config.toml
num_hidden_layers = 9
hidden_size = 320
n_experts = 8
experts_per_token = 2
d_expert = 192
d_shared_expert = 0
hidden_act = "geglu"
moe_layers = [1, 2, 3, 4, 5, 6, 7, 8]
router_score = "softmax"
normalize_top_k = false
routed_scale = 2.0
balance_loss = 0.00549
balance_bias = false
router_z_loss = 0.001
init_std_router = 0.0221
lr_router = 0.000296
vocab_size = 32768
norm = "rmsnorm"
norm_eps = 1e-06
tie_word_embeddings = "early"
optimizer = "adamw"
learning_rate = 0.00116
beta1 = 0.95
beta2 = 0.95
max_grad_norm = 1.0
batch_tokens = [32768, 65536, 131072]
max_seq_len = 1024
train_tokens = 749200000
max_steps = 11330
dataset = "wikipedia_en"
Below are experts of layer 5 (counted from 0) of a mixture-of-experts language model. Rows are named router (the router's row for the expert), gate (a neuron's input weights, with its number), up (a neuron's input weights, with its number) and show model dimensions 0-79. Each number is 128 + 24 x the weight over its row's rms, rounded and kept within 0 to 255.
Before each expert's rows: "gets" lists some tokens that make up at least twice as much of what it gets as of all text. This comes from a sample of Wikipedia text that the model never trained on. Tokens count by the router's weight.

# expert 2
gets: " (", " ", " |\n", "\n", "–", "%"
router [176 131  83 177 105 160 153 104 159 165 170  94 114 152 142 130  90 161 143 144 115 134 151 106 171 107 148 121 102  94 112  87 124  96 136 129  98 138 143 128 129 111 153 143 135 118 151 109 120 138 111 116 126 136 126 113 101 158 128 100 109 136 137 167 142 125  88 100 186 138  92 132 142 103 167 159  84 145 127 116]
gate14 [111 139 157 117 143 112 110 124 132 112 123 123 105 125 137 176 105 154 103 180 129 119 133 161 111 161 115  89 225 125 115 140 158  83  95 108 127  89 115 122 136 120 175 140 106 134 106 105 141 120 110 164 128 159 110  80  98 161 141 140 131  90 101 150 143 136  98 156 108 131 179 102 155 115 182 147 159 143  83 110]
up14 [151 152 112 142 102 143 107 115 162 117 133 127 162 119 138 115 133 151 139 148 119 114 112 117 145 135 119 121  66 106 126 122 107 141 174  86 116 155 119 111 115 136 106 156 141 105 111 155  83 159 147 127 121 141 145 189 135 150 123 157 128 139 150 152 118 133  94 132 106 127 154 124 111 124 132 159 138 107 152 138]
gate15 [125 123 127 124 150 146 137 134 140 159 147 153 119 174 147 107  90 145 128  94 123 142 143 103  89 123  60 142 121 152 104 106 136 122 165 130 105 139  96 145 168 128 123 150 128  96 140 125 139 126 164 164 155 128 108 108 134 156 121 141 106 101 126 153 139 134 133  98 131 118 121 142  97 118 108 124 121 131 148 114]
up15 [147 150 141 124 100 110 110 129 134 121 112 115 113 131 124 146 179 108 119 150 133  92 122 145 163 128 169 125 115 116 153 153 141 157  73 134 137 132 142 149 121 142 103 108 101 135 119 150 124 142 124  93 127 147 123 155 108 129 181 136 103 148 123 133 116 142 117 176 120 111 127 119 118 119 146 109 130 104  98 154]
gate16 [144 146 103 148 162 145 127 151 112 180 157 150 120 109 173 125  96 121 170 117 114 119 149 130 108 148  70  97 134 121 122 132 143 117  78 137 128 126 108 179 113 125 158 109 140 182 143 145  89 123 129 130  92 134 106  62 129 150 107 114 113 110 150 155 168 163  94 165 190 150 137 150 172 132 144 134 137 135 161 152]
up16 [107 154 114 140  62 146 112 112 130 173 142 143 108 135 127 107 152 147 113 163  95 161 134 133 142 131 122 118 130  80 113 151 126 124 150 123 135 110 154 119 169  89 140  82 135  95 121  81 100 111 130 158 143 130 133 157 148 103 122  98  70  92 164 102 109 121 160 115 129 153 152  99 101 143 139 122 150 173 135 138]
gate17 [154 128 113 128 128 130 147  99 115 139 127 105  91 124 163 161  84 145 150 112 138 150  98 131 168 145 131 135 153 119 127 126 146  73 115 130 150 180 118 160 109 108 144 161 120 121 153 117 112 115 137 166 138 171 161 114 160 123  68 127 152 145  83 145 106 116 116  93 108  98 115 138 153 128 142 174 124 125 152 135]
up17 [151 112 116 111 125 133 161 106 123 119 138 117 151 135 154 154 129 146 134  89 161 167  97  93 145 152 183 162 117 108 162 132 119  72  96 151 139 174 121 145 132  96 144 153  96 131 141 104 160 110 180 146 121 159 169 108 146 103  99 133 134 156  95 133 124 117 149  66 122 105  91 137 126 117 135 130 115 134 140  99]
gate18 [126 122 120 139 128 166 118 113 137 132 125  87 128 132 132 143 140 132 107 108 127 143 136  96 149 120 132 120 108  87  96 127 148 138 119 130 151 136 114 124 104 149  97 108 117 176 158 152 171 131 105 165 127 126 140 126 100 133 122 103  96 168 129 120 137 144 102 147  55 129 127 153  86 148 130 146  89 122 114 159]
up18 [172 117 123 142 133 124 189 165 151 133 139 149 111 129 112  98 127 158 127 140 137 114 142 140 159 115 111 135 125 145 154 148 129 108 147 132 129  91 145 118 147 122 173 125 143 104 116 141 118 118 113 120 161 112 126 128 105 102 118  95 104  86 146 123  94 164 134 130 171 147 157 121 141 111 150  99 130 107 142 110]
gate19 [148 134 125 125 123 110 126 138 124 151 135 158  75 133 116 158 135 117 147  98 137 147 149 111 129  72 110 113  86 148 128 107  90 119 128 135  91 125 111  84 149 138 108 150 136 137 135 157 115 136 112  77 117 151 161 160 132 162 166 134 145 139 114 173 170 116 126 140 134 103 141 155 121 103 106 160 109 159 122 118]
up19 [106 107 119 130  86 138 156 103 131 132 132 133 110 151 134 180 138 152 142 108  91 103 109  98 111 133 155 145 123 131  55 121  96 125 148 149 114 105 158 198 121 160 133 168 122 154 135 100 102 122 120 130 150  96 155 154  88 120 126 150 136 148 118 137 148  98 108  85 133 129 181 110 131 118 111 140 109 146 158 148]
gate20 [159 106 125 180 124 131 127 127 117 152 128 105 110 141 107 133 123 128 142 100  81 136 141 103 109 129 156 148 101  96 117  98  95 122 118 140 131 181 112 150 120 146 137 110 122 159 159 106  90 152 119 133 135 160 125 127  98 124 142 127 140 172 132 145 149 130 111  96 140 146 150 109 119 127 119 181 135  77 113 115]
up20 [ 80 141 151  94 137 130 109  92 127 122 150 120 124 107 149 129 107 134 110 136 148 108 143 171 155 129 131  94 133 105 127 141 134 109 177 132 109  96 124 121  93 118 107 120 175 116  96 143 102 131 106 137 119  70 119  98 117 130  80 114 124 114 134 141 103 113 151 179 111 114  89 153 136 157 171 127 101 124 174 160]
gate21 [115 157 115 124  78 113  21 122 125 106 140 111  96 116 113  90 118 110 117 130 146 167 136 160 141 138 138 117 100 116 104 125  98  70 131 130 129 119 105  78 108 111 151 136  84 122 123 122 104  81 120 144 133  93 114 163 129 124 152 132 137 146  88 126 158  78 124 123  85 100 142 143 134 124 106 131 154 129 134 103]
up21 [149 103  97 129 173 133 143 208 151 116 139 114 160 137 134 110 155 111 153 106 106 143 140 133 144 124 192 128 126 117 103  89 155 135 139 175  97 134 160 165 103 109 103 125 126 154 191 139 149 131  76 115  70 104 104 121 131 150 151 142 125 141 148 118 105 120 143  92 136 109 144 118 120 119 149 141 100 154 128 144]